python train.py --hidden_act="geglu" --moe_layers=[1, 3, 5, 7, 9] --norm="rmsnorm"
Below are experts of layer 5 (counted from 0) of a mixture-of-experts language model. Rows are named router (the router's row for the expert), gate (a neuron's input weights, with its number), up (a neuron's input weights, with its number) and show model dimensions 0-127. Each number is 128 + 32 x the weight over its row's rms, rounded and kept within 0 to 255. Numbers have three digits each.
Before each expert's rows: a language model's description of what the expert responds to. This comes from a sample of Wikipedia text that the model never trained on.

# expert 6
What it handles: Sentence-final periods, quotes. Periods ending sentences and abbreviations, closing quotes and apostrophes, and some mid-word pieces, such as Scout.com, 1989., unavoidable.
router:137155143100162076111142187104122122102140113212105136071093136084101179104173137115138134180106180111110142100092103105140096074091076130144098165103162106180132065151133147141091186141073146123120192150145116113132057140130147134089122163153151160145165116184143148128128110145173197113019134129090153144089194092126185083127136075076134122152136138187125168146157078180107081101144
gate0:119125142098140104181143092136156075095168154141164118139123189142160082122123137141171121127119156161121139154099117114105123141176190175196129191114163131130152044133127148148165129159079145115120145139109142070082102160161165120104034160054152103098135142142112069154119168143175107125071158193118147083105208047149117114108093107189122189090114151146163114098113163139130130143130
up0:094171122159097115156111105122118120080122058107171132131097209141174103135118210151116149050158155123044141171096095156188150160171178137086143148163172118155079125148123143158136161061144086129113108156088134113125121165133132156124141097137108080132069076093143106178128130180130095097166063117120153107075141081057131080107091117117137156131150132087093151103107143109134131130159
gate1:124170182133131106139091111128134167067164163132145138145133076125155094140106180117184155133139153104094147139186128074189119129133069117144109178152082117161147087094144122182097145222064115116120152144144110085158101164148147100081075110157102077146147152115151067127109071136116073102166099163125140162129142115065121139123133113123096177059052134135111155172079145084141112181130
up1:154111104167120062101055055139150121121145132135138070118093106119068123100137117120176163149122146135122164136179181161127090136111096133090099164086130116198117097117093144155059101159099126106079154152118104152166110101116123077116050159139094088138153153129179137097078159077139150112104159209113123121149133124161079160123091131127185161140023119161163126157057127148103119121162
gate2:113128146092135117122120163096161175145113094146112110103106139168157148094125114062161047126145099109147197130114129188154090116107103127159095141108171067098100153142119159138148176122112129172149118130108100136107094109132063108108112168093195165086106078168143108119086185157140144048093172143147123182141149115111095105136124144128097102148119158089073090066124125117111180141114
up2:100130110171161123159146106082085100138111174140144094139162151166149136185137119115120159172132091111129111102140147129137107128119076106162149112100108143126126155188149205101140074146145161087177163065117129118157137143178207133108153160100149136195122170148186112147151070125208082167110118118171135096120086122156111139103096127115170109097170117114110121078170092158122137118181
gate3:112142092155108157097186106133108147021125172101058174097113088134151154136146072117112093126155078122128145128152176096165067136076187121124149161105180098124072051113158162123100106130124093108147095056145133192149091101068144139128118108172129099136134181103128075134157155170110163112108141119131148115124149138136183109096131110127139128124063156166094031130101146163126119123153
up3:088149069140115119118155139141153148100110155127149186128169125182156150153149116119077160137138164080141051097134134085141094087130143156075140130140172155141117132152067167078096109141128120091117082115109117168121069141091115083109152113146141103101075104129157106100157199102120143110125145087101073124088144110109134107131133165087134122125105107138104123091098094120120153116144
gate4:186142187123140136171126152201132173126113125158146156124182117128186180137129148101089120153138111121092146130169107124109124108137125129094145121125143149153152075110132180126159114099200141136164138150134166118125138131156104142083096100100136130139172097103151182095155142126120127150094093163112145111185054127115110148153141164064135114148169110137172110144138185157125153152070
up4:150117107137148117094171150169109137128101112151088175079137173084053109091186068080114091131167125113155140155115059113157115097119099118146108148078063131129185165163126189121085171127157102141085157116129157153149098153158110174142159146127124195141096148131129046113098128124155167100141115116139181160133143107148152100133130144143155090122138143097111107129094137189040107166125
gate5:088138111151133107090076122166086117099118133145128133175128098111135131151105127128168089191082152151182161142144119127145133159144098153090134129124175178102136110116169095102153185113138046068144142124119133184171105094074111129153097107137141138152179133115110158138090167112076101130136143144151167167128147121142092116067094132146157147095175143115121144075145107144095156127079
up5:146108146128126168195107094089133053103137140108151099099097117129128110146161143095164177120111155138137192180102088158135123110127095094143095180072154110149087075126176102118134204089071125094132157192143162161178148156118137099146100208172132136157171114174104141170146127128121120077125181075136204145131169137156166082098132134152142123091153147111153142127124116159150101182162
gate6:140136096128171139119093134151099144134086096167122094112142147137135112079136130126103156130111107116142099111096127190116067079049162042137113154125166124198102090083072161157149120102110111135155111055207114110149119140119174169130068137108135102166115128081106131120182135147136117095152160113127175204142146152163123109111085081106117171106140112142167088147109102138159085157176
up6:181190091111141151134181090125170174187164063140127141150089201133135120115142145113137110166145148079137141123148122111071143102189190136078082093122135157105162053110146171070104151115141155186109117089100084133109104091186091160163051139140144128074156136158177111176119152163141094141104169152118157164131150108086108077122107143090066185183097117163095100100162138115108157148116
gate7:116145134176094172128119146140132139133107151155181127096124159115143117091078059113115099129099087174173153124130106135135141083198074132116148156152118110184099109086120081142132189163145161082047148127144088113101148165090153107131137082161150135142150141091160127124140095153131160176124138093164114090136166146148148137137142125136183200177128126103123102133105153146125104104118
up7:067061115103132085128123056129177121136148125110102135126115139103153100085119095061162140193108127118171117145066152149097145101132104091123106111198146157091140160121136162146141104152173187141077106160209128090089054171169056139119106149111144104115154143138156129076222128126087112115121128181097154179166169140079068105125102171147134104135132093057141114124107158142150156178101
gate8:133048148172092156158085178124099099133140099125155164127157179135144127127127100135081145145152133103143119085110181195180152121108043115126181166057103043073141119096146143118189099095178125076161059140118123097181188107125132116076109133141124147124119117144138139130106155124154122195136126152114142149084110144112194120133128119106147160068195159155180170097159110176090166190141
up8:108124068106132133135155124144164121109115125138113098076129134180101116171173192162154146129096042124110098125111149143116098124152121075151076120137091162072159144118040105147165160157113124112148165115155135116116094149080116160090121129124143143134136093122136071124153147151065161119084121146108112101077134086162149150191163170157128069190123110112164166174106173055184128127131
gate9:141171126173112118131189151142104119106067103113134188086154139104095121098134139143139104142145137132134097117080130084107139061111132110066135098098140099122085131127157098103114148120134111095184096132198112090122124187119116174128115150078164134114179116156104061053115183112129144148160175121141141145106144071140123136098158163176143125136142157148103139068123110154117130112133
up9:178159101095175123142081093150108170124126123209142123167143131145129119171169176101092154152154146124124169098156134138106116121090120132145082111097194164168148098169108156091108169099170073167100127103242142165159143138154119147120152115154055151168146097080103199151173065135156096145083112142167096098113149164106141210089156134142117094134099115131078159087146128101127177200088
gate10:122133148139166120082190171121138133124133129082061104146143126150175058149139086201109180155103131099118121094086115157121185104119141167150205134149117137126111144065112146110128129122169149057156134154096108100124108147133196091154102140197158115155112129092101156147118088128107149173122126163088072135149104083159137111160153155141118147154145142182134158079128108180083108125163
up10:106142157071128129104117151120135079089121163163110114132163124097141155088114159123128066174170154123114133110167131163082136119099165147049182159224126144130122132152127132137075137132084083122138107148134089145101123065188098158131184112158130140111167126168165138079165103162140137138158123129180138150145105119158142144122128116156086098158186121141125141164112152097165115129140
gate11:134136116110132140088083152115095148147192122140131119094130127163116146064145124109103096111127136152098212115187134142120090107120120135141095135157128158091162149144106073133170147139149151110086128120143093129174105150090129101152142152190123124134163138139079116101149085079120147082137139108150115055069141132123116189176180125159132186169144111129100096100150156089199184189189
up11:139179119094126155152154128169075124142160154091131091142090098112094161161124089131155181096133137109190119109140103097114167087114134070158146129146114146151162138146074080095108156066149097102188103200119168149116167092146134165141139110103096135101159147107138106151130117091099083094128157132144139145119091115116151134089129096041140120125139130122154143186101193123119046115152
gate12:112155124092153068130120167124108118138087153130135123159126158131100114075148089146115132159160153206100127141100149094130158155096139126146122129178099157196138174172060103172124167168085131130120108186143066091155157164135144089113149125112157194208128176141138170120129102146123114111105146116157150165105153118107139205159110142120137146096154108100104117127074157095074128133147
up12:103062172135060140144132115155144116116144096128144113163110114175126125142093142144162096128056108056137130113155112126090127118176144162125171143080123105113107144150139118109093104092131104067124103086123129089130184115094131134141085106118142081129141092127062143100126176082112157143136062177123116092112125080161107162130145154126129117125079170157101162157144116115110064156126
gate13:126141111200135121094071150127119147118139094134101114164176113184122180136121104149102125082116156151148119097096132094133104159147137174160160124113143153142117121097127127107172150102137105106155146156114133139124126175175159095135099191139137110099156078095125133185140133086060184066068076094148163134142151124125134119126152107078093166135142155104094183100110161148148131173093
up13:089108120220158094152135194131145094078167137128125124145154134139100124098119094132126107148130062155139157101090104136119142103098112128142124152126132128122104118111119187108192091098154103087132160076110148123077106138128101068143098134123140124134097136111125132202121114118139158112134147187133123097145197105155124109153201115132135125110098117126114176127060170124149120115056
gate14:155120157082125138135149082121088115132124085106119099083164143094089150077096088148121134186154110114163141140118089110122133058115091080156157120062130074108105115116110118142102145119085138116065091125103149116149062092094175098086104195163060134133116092200150120126165121174139130138095139120064120104112132158167106100047119020099087120120086125138133106151118127180095061084139
up14:146114110124111140140065134097125157105146155134155085142132143095111110136134140113135177124114134099144114145173130141159081083066139169161121155120114127145119083156114137105163168158184130135185122113109051123138040130115103148146114122140220107190169109139144139063137157104084116146105136103160067071081134174134079097159123102144061152122160098133162141106109128065118186171150
gate15:120122164142120144085108112067109127074121137151130187060181158138121088124169092118142063081152121105088141113129100117063181144125141181168170128108142188124176108138117140078131109134133143092165179180141192148210117109131128195105089116102099114168147173066123151135166132102033080115092153136160179137057092110154188147121084133104091132163161057071143116125180139142073070079152
up15:149082165135135141117171185120111142095192155165091181138136114148098079163161133140117103106114145118140126095110087203112137112149105091109100114144135137116141134111141089142099175066121083124116118115206135117099097073157175153074086118151111125124101142147173156098157091128174105146099106065049103106155100145164106122173085137125110095127090105166162168082106143143136108111128
gate16:107106091183131104168081125127111106168101096167196121148076124109132103122143184134114111100127140119142147150134072126136150102145158107167145198126117180107158172133160158207087151071104161110127195062190126164121090095148135176114182192111132188101151106134190117120119156107126145102148102149124192181163129085159140082160136051100121159111160146151159092119083184095126083121114
up16:133173155075126136130122148120199087078194158159069114166205092118114187137151064098087095143139107142174123092118108156105125105124128135111100175144110130115108120117068145103089120144099143127102152092107131107144092130109090114145100168189126186079116140119147144122157093081158101073135146121115111143141193171047114124095148112116090074149115120125166143108076097152115120111065
gate17:106119111123120112131072149152153176126147116094173117161177130154142174115101135163131087153100167120136099148139157094068193095127072139149157165182106110079123065105164192134099157145138135066136136093147076114137136141123146174112073190139119145113159156151186123092131110129142147177138202179140204130062130108069159212130160132107175157120119136053101177116156129120106153176087
up17:136122173114129091170134205069128185147108104143078125165173153091185132153104154096070077136103188145139108145169099132146116121135157105082051142127116065154100173100133203146208145191143145130142158180112149146144082137079116074149132135097152118143115120136085120155125176084112113098109121122156125126163141057157108111123085075089125133106156102167063103151083165081133174091113
gate18:150129145141069136115150094138144091121147152114141160085106105148181146119195180103112068140096098158100065066095098107153082079151082056096125147150130091104111081120123114117068148130139149070132163122171130095140113123138145133112092150157104137157082115074142142178125114088148123094104148126158086167126067092080122087150055149121114149128172094176119127105133171141110148069144
up18:109152124132082178093129119098193110103087056108127109136149156155085139145105132164142137153149155112179083140181166142127183139112099165153127143128154134155157099125131100159182162067136186124088132149128141117144103160173147155111106087060124118099154150101151133112152162099135131096094150180164135080161139131113149183078138097123116141087094157098112129085146124115171151096074
gate19:105151077151167106146109187121200101180092122156094151074077118075140139136149140072085124101087168143133163097068171190085151168128109165127070141084177137089099091104115111118132145120124152098112178114153122102113103096114139128101118146105056189119121137122094116092095091111148157119091147091106068138157170200106199110185107159056147091094138155126110130098106102126112158123163
up19:106141155128137165145157123097082109103127115089109142161144160102142166117111182108092111119179111145123124123109172119122150118091138168142165106104123114160068101094043099115149159160171127095125148086104065105132151160109187153149163180116098148147177159106083156157125056148083184111135104093135134148151146102149128146156140099094152124132060163070067102119187105183152118136159
gate20:083155107086101134170139096133126139120088134129159167141068120099164163152162135110095108129151095112156145119073107112115143153225075133118182145169184164095099148131133160100127140125112123091109083106114125148130152134151149099156154068157097186110140163139159152121074139177181144078123131128151193152122149128192098175109149138099095133149128102095173160151131178136177109135213
up20:106177148088126123162103162128152115115099167117126198078129080103120132140111143162146133132107131068137109142096112063174112164145101139128092082093186094146193137142118145125105088169158142178121158084129136100116058125123109112116143116090080134146145147096057184132075139060178157105127142110132143118168127145103189116101105093141161082201113098128110114098165125121087127064116
gate21:142132157145147178139099124162146099132101129126124142130151159107147109155167114144193122128122170109115146078100102070140128102139125107143140174180176140138149093160179116123133136144121126127161192137115167147117125114130079166100170124177104139087071141130114074129123136101139190087146156083083091200182146167168168162131124149214155087107097148137134111119098071109126084141109
up21:201129142114097173129139125140178088127155095064113119124122109140163133120146130096103142107187208139055136118111115146111119157141131074126095117184159145084121103090105102098123129154072122132098103113160145061178148121100131190133130203125108140091145169149113062163153170180070191097144150133118128128180105102099117122157129147162156157166118123147166136143145120073097098121122
gate22:183134080137097117109135213109115151100115106120146163134176127115138143105140141116123084115172190079104105175127107148118189105124103164112143120106149142110164107151112105172104131101087131159120114177099130161135129190062110131138150131151105150153140150121142111138149160104147065089107139138104139107160126098153114149119179111147098137156163168107068129169176144125125190126134
up22:101111139131154085085093094107083123153134060151182079157166128075147146160103108169168175167103184100110132105145119126144152087190143115106099121105143140181157131157143111145159098116170105120047090128174079117156135095110105115150077092134149135132170086089104127085111105135102160149138087111128135153042074123122169121069084176141129128103113041096124099140171094144137192120133
gate23:103156116086087121086117111120128163161189093133093140143177152076164132077161147093189113147162095122123083168105134161111152130139120175103136094121149151165144171134132124120109085094148167094112053175133129116074122136071127150090101202113135142156134133137147090157137142138129188113092192107161145127096128130112112126109147084100127093036144097131158124171129083080126085090108
up23:123137121125061094125126063139104165159142134167118182101151196092127157120109087096185109120130141076172098158095105129129192147131115176103144081119158129126136082137128130171121100053156167104107120131159123116122169144058083102144090161115132114151129122143120108154190092123146201092128162092177104092123103101144132139074146105078111132067157106171164163168105125064121129073070
gate24:163130139069108051130143136128104064138080149147157119110129159141083198090149069167084160184074114093147139158153117119126112146091142122117082165149102100156210119132167111176159109133090158103138161127139104114157160103161131156194101082172145154083127136142142146126184096122116072177115126061153122162165153143116140163075174133037143152148173142128113194166152126130150080072134
up24:175149134078159065111166108135146138121081152174159095086156180214094127090110126145135097122071144096102127135069052114083194118125099098155112168155111092176151113101160111160089158159135181099156139138082070114195143120182132159147148128112100176128103111067139123138163107160124112113119121083147142147083189140154160173135108125123158156080084106108108117154125165139130121135142
gate25:109107120114165148116114140181130087113160128154123114134146114141124191095178163096131139149138162079119103132156119108139123090164174023141156193092136102112158147096109099112153095134130158148186146092130106178105116122101136114161113140066155128147164148119095129186197114140073163108153191177128135082170135164125092138118105163151088163106148094119134090072094113154089168090118
up25:131101099160107109147150116106093089162148099098135104145138101111137121161175166102173129175095142107157099128136184125156131149124108156135171112075098126147110106155145149086148171134140053132112107118147148138126092174174128153066160138127068153142085158109109126144120161063164143079112161093075124188125138080090191139150152072123130142148127114165104095157113096139106104104094
gate26:099118135135116138121137117131144157117075124122157158095107091089119113103092075073130132129149180089095125140070085188180149136109144120136132098191175182145147159096103139119118133102112147165118152105181144107172163185139150109117089083172154098138161163063145120118132170086110167135156163125146195126107158095124133084198147090134105152153163126145126116128160125132153150107137
up26:145110114188085135094132177103170117067165145160137178144103039065163157102127133106146137157161106108142083079142095087150137145111132131145073148149118175076143108185140024123143105140113118124122067138076079129149131102149135127110103086119111128116119147171081147150180110109158140137166153132125111146141034086077156080121142126124141140121139092137100125108117101085149203099179
gate27:143128105117088141116124170158111126066186149158107085122095100109086085112128162129093122135106160122189138118125048190130117142131053146116111109174097144162100108161146080159093156179153106117131064171137075151153180160170149112147163106139127163100110168127137190133146131102157144093044205103113073116182127130167140139132182070122140111085122104122098160133096155149080129077178
up27:115128111089141157146118175118072117167120161127176169129091122134179141141114109132160087099174038178112115144130189142147154130119133091082119141091155089090168172113096174105102101100119143159155176126142160158112084124109038165175126136104152156130109111181100108096120194121117103118197105157105127104111136091213051110094135125160141132143117134100166138093104131085108132127082
gate28:108096170155110115121122083136137135091144145119167193164155094095187143167087142072123094136146127147168123127136123131168161086088090106209133169120151132153149151088095104122066145073104150077142191119072110156092108084076150104119121133142059134069115092146127093124106131123163117177166099119154187144132135126142081093139131083083162140112116175093070180165091096136105082141156
up28:153090114137083185070055179146154146098129117118141101068197157085166126164138134112096226093123135180168098156158119173161117062111165126159087123118157117138125126143080191172165153146073128170115143132173131146133134109129169118112167180138146133158120112090123171184139098154093166056127169130122155156119106181155082116144044162109174125106117120092190171133153171074182149100158
gate29:162151120115142114153150162168169035163099134131120083142132096192059103161145187129121147107118146141134167139076133133139153135143120118118119122122076128137099073165130181146188175132173123124146123134126135143193124126113139098106111118167093119160133147156157111074096163149149167177108149142166141168138134084184105060150108122163153121136157123174168163189122123148186125129129
up29:147092153177095196144136050121138092140121144167119211101134158053175236154141103202086170115101147077162113156150134115133144145121174133137169123124126133146118132159115109109137124148182135119094099144142186126087087188138142114134144154130114201147105169180126140152094116111153132159174124148105090094124095191148145105128166161108077149085099161133156080076167130084151152121210
gate30:055124139131172070148129193123161144073152132091169145091060144118157129144214121117116116123112112094105130131123094120156219088089072088174133159079152080099102107156143101144152154122055118149129090086099086193126079132122132127072124147139120108109107090151090119132144124088106161102105138146143124127127066141119161153147128143109196147126115148135158180121141117135123096087183
up30:160137135109075169110092075120111163154124159143094111135161118157118145161049111099139114141141100166174095140161149161122107127129165113093155117214155172168127133078140122134147137125205128129155137173109130070114183086119118137176122150125149133125123168077125183097059136193140075146159077168158178130130164131126158130109187123116104090128164130142095124135149156131130156166069
gate31:141128131107128112091108113132093165176065094194146135121127123119081197090152137154114140108129156130075182080111079127116099075139103133117160116105079135173126118158106184104119113151114130130103159094212121130110069136121114145149081147149124158120131112119166060156115127083164151120146102093143142089115106123160139125130153137128140122192116154117165094123090112144090091136132
up31:129165116137142110055121194121143083173084153152123209142081090135164124107135175170097125150147183140123141135111140150144158128103127118172205137121091103100171114105162116107079138087168167107071109101174157120158145133060139092186132124092094073169125112084180157178155148138109116165161115113078139207096142128126074094178161121130161109146135128130152102169111082163194164135118
gate32:147130194111095128077165148089080139099123110127150181148117128079128185094149169128124097136160132148150158090072154148088138148085083171173139129172091172138208106089100133084165098120117171147040148105103127111116144137160114154085126145132119109197093136171141157104168124056111121135119091189090140136044173083121124098113156162132140151196108143107113172151110122169123125120077
up32:128051076130159176099156127129091170191120073158108179133150226071072078096156187133081110134226140104146077103160123124149098159141141127154149174128154151091094154092109085130160116154112151157101157127166124148130117109162098164143129155099095087145134173158148106132143121137107137086126156171123105085089157172112116113126119090164094108114121164099106163163102113152133126130167
gate33:153138124172134120180159147096132060146151082114163101123122151138126110075145146182115150161130167087189094116127122123099196128139153153123079167144169159138129139146162128146149103166145133138109107113117077097123116180134172095132135054131102159087072108116066077177112059080136133159079134119125163173145149107121095057087163111146123114121200135181144139112152154086128095118182
up33:189120139125153140096109191153120176124170139138121105120094105121097135131144168113176128126153159200118144088140129171172135170136130115161137056139139161096184126106095175154106156061119107110142195162148126119165176133127117165128119154116077122165177138150092132135128156162112119097138112171129115087150137110120208178187182124162133095130077062080108126150148122124167155137147
gate34:153154102113136085156104165116192120129119127130128123086171185098142168148147104132160110092124186074144133140109140135139100120112142098129136099145210139141162113144150209120111130151155139152116138131072157125158084082107109156105168094161090117132151170110085160146095147115141181129120174133124089057107111102125147144161147147077168144185151155125151175139089087151153150142099
up34:110089126155136170122147104114083188154076092154050153144117093169140084134134144084089137092109133133169151115163110116161168150114100129111122101118104140127128155090154163124108161145148143110064073131172126123119186161146173099161156131105182071182146070181137089139178072096141123139140060130124131139135184161095073152161094104093145092156114124103129137085207149121095084096170
gate35:151122125086118097139089126158116188147121148186152141166096147071096172110068135138106199111183164116183134097115119181116129076127065127149080121138106085150095167142136087211146096136101083083156130139117176185110147210119131158075092125114144123117157136159109096085179177243106097121072111089144146178064126090188154102189091104113132147144159148134175130139137151203163130114111
up35:069131131162138187113162120129221119133177138055123126089138141155093153078104117143144099175088110087143144169151178110115131136165188136081213152123125104136183078097113122110181135136173147151149095144187150099121124107140125109108188134087152114129147173143159098096076137089114132050191105138121119136161084131130084103087181136136152133141122124152117146158135117074093150094167
gate36:066153134126126079129070139142169120093151154116120161090094109144150116129178188123095139184083105103128098118125153145111129102086111059105139115101123109166161140176103153150099094097166158087116122083086130153128065108093192172124091095139143095124152121124134144107074171119119124109100128139065136060048114053100151026098095103165138179127100126176126115141105109131142146103173
up36:081086112171138135065136167165127103167127136175157125196098129170139061094121035136161120111078164135127162213152082097076152159159108093098157115126125142146097143114138093123138147068152083091165189039147051117139126123121049106115118147112148114152129138180096153147164129098105087150124122123177125100154135130105105147144093107097136146079154141147141079186175114117048074087097
gate37:070093085225069062102126193066078123125143110191138170107098186092112119079118138132135102150138173112138124090140133114153104137159130167104115179119129086142135129144124139145139074132126110101132192053119154072106133138160122150094148111117123198174091196119108085094070065119189160095122232112119193143144106095162110095058072091137120130039186160135139148140131099108169110142095
up37:108077101164120151167185153166131132107172160172134137102082147083124054091133106108138123117105132075139115119144180110154103157158116133055092109122104126142059153094124125208176102132121105107143171131209122117137116157138161165154149157096136141141131168121157150112111120115153121154113197095136093152156155061165138082112088102152069103106114119149131146152118181135119116118083
gate38:125129204137115092089133110114145049141109118139102114146126121169084148137118127083118120096121155103159154041148078135143110129159092104132130142137151176163167124113124127149089125060045112127142115157095115144146168113152132149129161108127141133092201100150175125134137153083163143147105191114156089140093142098094125112163162108134092153138191168136141135047108126151144151155078
up38:098142189175121058145120112109077094141121185128153174098123085214141169179062094123103153087126129121165159064130091167125064116095121099099149158148153143126141107061096128096127154123093083103157132135152150119155189100156134141107133055115146158132128145141140117109108160128155109210108137099102106066124116133096148125159146167122121119155191118144096178091112102150106168119107
gate39:124128118088127131151136157158123181188106124160165108152078140102129081082111136107125133135144164114117162149118090119109103152125128052086112120105127160092137112123076167134187068144087189128106124131095150172070069100173096104154147121080145167189169133120139120138112184124141140088113157113111112142113132159145113107139170097157146146141089107165173165142125124141138099090091
up39:127103112075160142131112125170165187141162157148130126137171119095086133101119118105122136126141116147150119125139122141159063163147103125111124073128149108117109108131094197138111106125141174155163096108184126126113093130126133118113044067129074102148166091127155143115145130133153134093047117143206130145152138127108103111171182122078133116088100140154162125164093158121065125133161
gate40:168071169117097085158145192127068090103146149147114134112173092173134120174112099136101114091121086074152063130121132102169131183170142092138121128115125115115096181092127135170099194147112180119155175167117138142106151113088087152098172087050111164152075166141088111163136147120093151173122152062134099097060119085130149109087150112080072110118164165128126167166083111144123161146180
up40:176162163147161145100104158100134179138093156166110121129065060156043131112107117123166178099132108104116135101165142062142132141122181132148123159130151108116119120122187163117148154084130129099148135079084115162063135099136112114093067102087121110128155051142119119153201151124084084193106120202146135130127121094156143120092135105136102132150149130132096114140150106166085109137122
gate41:150065136087130149122100111145079104085079122136108167163102151128158184072161148054100118098145104141128125115135085135179076160118092146121106120173119048141131106187138102162125045111087111145126170183142191130150085099111109106123203134172134145131102101157142187076138154163134109095072141131133097072074128094133122096170140148111089119111156131156093132156127123075128096177105
up41:169122131182070148107202102120139127117094174178110122152142085110174136106183144164181105114150165117175141133130159097116205110108125114142153096186087132111063195166134116153105106145149109078107135078060120117162122205155134179116122172154124134125083130150166097159162080148169167117122107148147124161149138139095122087239184122105120112114128180123164139146128158064141139128106
gate42:151157123170115082072042116072137116151138156118109141111184099118138168202125126152089089170161205102097107102114138121133127143142112185057090101160098136114169085156117135190085159070132159078075121117188113150137141127175100209128132095092163142117101118189119126125215073122114153121127091101099123120156083057118103146077173104131118112129195123170117110149101136101105142143194
up42:148139140139105161154114103050116098164106114129168128059139161129105179184130101102196182152161102128161091122127072109134149104135114172120092192093135160096191173130170124115123088054086065106130177073166090160180140094140096188118115125122069148135118115139135189124112105149096129162135118072076087129098111119092123111100159106125115109105152199155107155116111167122117139091115
gate43:123145148147124130137106091122110086124105177091135129126086062102073148121084157122108184136118169059116173141137133127119118149185149124136144146125190143140195060169048139130136145119138092169143141095090124097106140157069176132124093185056105113147097109169138116150092115133143076099106129139112122149120096104115189106127146173084100080129110196153101170109147120151100078059133
up43:121116145128120145135097154171129114093162112121108160129113150132143088086119154074151070090138128047123134111113045144108127118142105131168124141143108187103119057092091117122179077166118180149167090126197101110119134101133091124164171108147118167106125131141103108166121133119129083148111095143147137154103187149149134117115148154109135118142155092104153101186115095102156147091148
gate44:130159150104102049182098149130163125121198116145104139163160186134107171136204129121065091177123136077128144099134131136140152141110111091132157159170133118147122087135116103088111091129140185110189194159134190131142125187127071124148173144148105107144125175085116114176152124098163132112090145136136152080129137103107111126163145171091079168119134139153156125187078169163164184119149
up44:157152122096123178099120158159146173112099105167151126149190114109106146092103157149096101126153142131155136150127167080215123123198091160100179101150113095097124104141150090136135146162143180182109121115077158097100137156080109145084110149097140087092155077166167111152112212106082109133177139099111134158168087153072124138151135103151170190137121165163144099051200137111100078147142
gate45:135180136164107106145108155116128047113188095099099159096036155105075133117117155109135160142098151091102149129103137113110135073133141148120087093091108172110115110126158099122155149120117075093120105164164177119128143116095133105144107159113144122094148106173116122119101066153094182161112123135104146085156082146186137148142111181081135159120174049136110150172144120137096144124124
up45:088144150116126159097181138163143118152083147182144054143178087173137147197152106146146113145149128136194126133193121118132084133081142115141148180135129083104157131131096085095125093197183208133141126069091134128085113113110148102082113125163131093128097178094193205064142113095057053085149107042154120110056169076155131099119098136158175143169105166126110128076113116104151064146080
gate46:080156179167113155150129176174111110146113065110160085110104114105118141143186111178114132081091129178115074110117133130118092118069172148101145125086098113120129135135136093120098125162088132088140079166149018126161123101168124106131107078109196102138129156133094102153195116187122160162131121133120099117084060069072136134125164117107138125160088124065144126178204123194091130133141
up46:135177173133104155124115151130110121117142080122209202087106095091102127167113127145176104134126130131120059117148159114124090122077121160192101118107125110143068139144109066142127073075140119110124131144137140112086126131111127082093078129101130083147092172164090134131123173181136130138103142168132093159161124121099134118144121177167121120151089137134150111165139106128120118148158
gate47:110155160119126089072136161156098169143071147123095125118161133109137127059168115126126160084096104149144114108070126157054097075136104150118162091132120174188050145144143094140107171127123167108111158129134083146133134083081179139053093112179167091154079131163111122101165099087155078141145100088085111162124128105094189103136147073126137094218122209137104152107117166110105136132139
up47:147150113127103119133084075121085120178126109070190142120151137143120062142113135145168144128093113127109160055146111157158126111129135124108144125136117150134165147151129071115119073159136168129110127159140150126121154167131093127129136114134178121142126160110126113167073204088087097133099086146125155183160133148113112188117089119155095117125126065165129161139168080185175189113141
gate48:198072131048177108148069119148115091135156129141098160099151180140117135090221107081060042112165123094089159077104118082061071160124082069129100117177110159153148147120043173108131111141161137141185152108137126100095127152149137127114096086095085136061140081145159115085111170122110178075150135167086166198146116099135102099161134123098124123112092155128222136162129152134118140104130
up48:152134118089133084132129092060132103084162096152092081067114137118107142023147148132108062099174135064132179077144153115100138195115101126150119174148087170155149105104096178087164123153193121143124193181169112103122111107068149083138151125069136103132090103161110074138105159153141124078177126121159133191107182162155081146119124108163135108118157118157108154138157098149083071141105
gate49:136147167155087115128081118076148122057143173122148151155169141138133163096117145128158115133192132158180112123168170158193087143086091137124141117117119140173137120099135121108165134176146092169096153071097130108109186201176169178103047110109098152074106086170147088099100087187102155167116196139116161153139102099132112143119133124170098129108210155097085117166169136161112104155137
up49:119105106095106136109013153142129071175111151104089143102123066115114101126162110130156176160118114129106149154124164112136090112156122092102122141111169102115130172055131173061047160109126173123125145086123162172110081119102151123128084075130147143109180163116146159147153061128121122091130089104139074160151165145128135195183161133163098088077121156135125144173178103088111154118166
gate50:108098099153182116147063098099136120091129056174224110165119135139193092142097125159131197140166137144080125150061056118134117119129067103105170136120111124066136111154070104112096214148148105130124111107165116101091192097100100176131034129101080158106103129160120129143100154068125143123119157107095126093087144152121150145144156093147147124076115148202133137096188032101132158126156
up50:114132144163162146167119129177139092167139131177111117127091161078170131141123141085131154084098097153073131149093130211117175151077158103085056107130107124152158078121175118146096130141104150104182108142152144124119145125187133065126168097110195125150128156132149163107165094074103135111142126136095108125129141156123159106120097102092120095143126103134141143105110075179123108066099
gate51:123163134067131135104139119150113154166110098143102090129148117128155130089194103186107130181159162137157151124086140149129121101093162037183102088146150085175132081094114133146169131122126127149131140126147095205102103109151126199127156153115111080094181124058158144126129090098126101078115077103135141117099093165117141136185193131078121156132150125130162194088159046100130091152130
up51:107158172141077148146099168187094086108099164135061148078160148085095171070105191107129096123097139133153136123136106136162058059097188174137075132111103113132083170133144169132096131151130153102124106106147110095149141126021146087130152170164080122145109157129108109115109118174135138118130157116089147192171132086124088092131108112127131164141057098114127119135157103121179129108147
gate52:127141115121104170139120102157171075106138116120186111117086067098107129106159140122142177142150129160156077206100149169134074140118165099129109128079103083123063080207110112118148106138079159142055093117084143156221211120145126170101177165147105132160104096122152153156177126122130137122125111128150130155086100125145128101103080158148158105159153145140127157180122176159090132122086
up52:124122126123046112112128120102084181105090148147109151172052119163122113116126118103069107078125108132109145134106133111111205139127119108108130090159104103125125119090136186093122135116136146122137066080157116118078119163154126128194147103100140163131100098151115170099106148074095089137117108169132124105135109119112117135106147137121057180133095163082187104142167171119127120169126
gate53:135115182141088080119092045071068107111180124164083148099179152046087104109146146115132119138150104145151108167120080085079185105137125076145082101136196075140157098182182125210143203129067141151113166152144044134123173097085129153122171150089114122110164118104144169110081109113104132124109140110109140148115144129089139134162141191111147158168153135177181123088101118184101135126097
up53:093172107107068135097102067122103117142089122190138136165075137094100091115157108080136140170135101095150112053160134116109110147095118140144101165116165165106117167138145141149153093149124149151141182102118072133112145105066193109108196163129131115189124139134198134152101098141101122170106126120115150174099144152121101100140142110175156145209094147114154155086134184100174196137140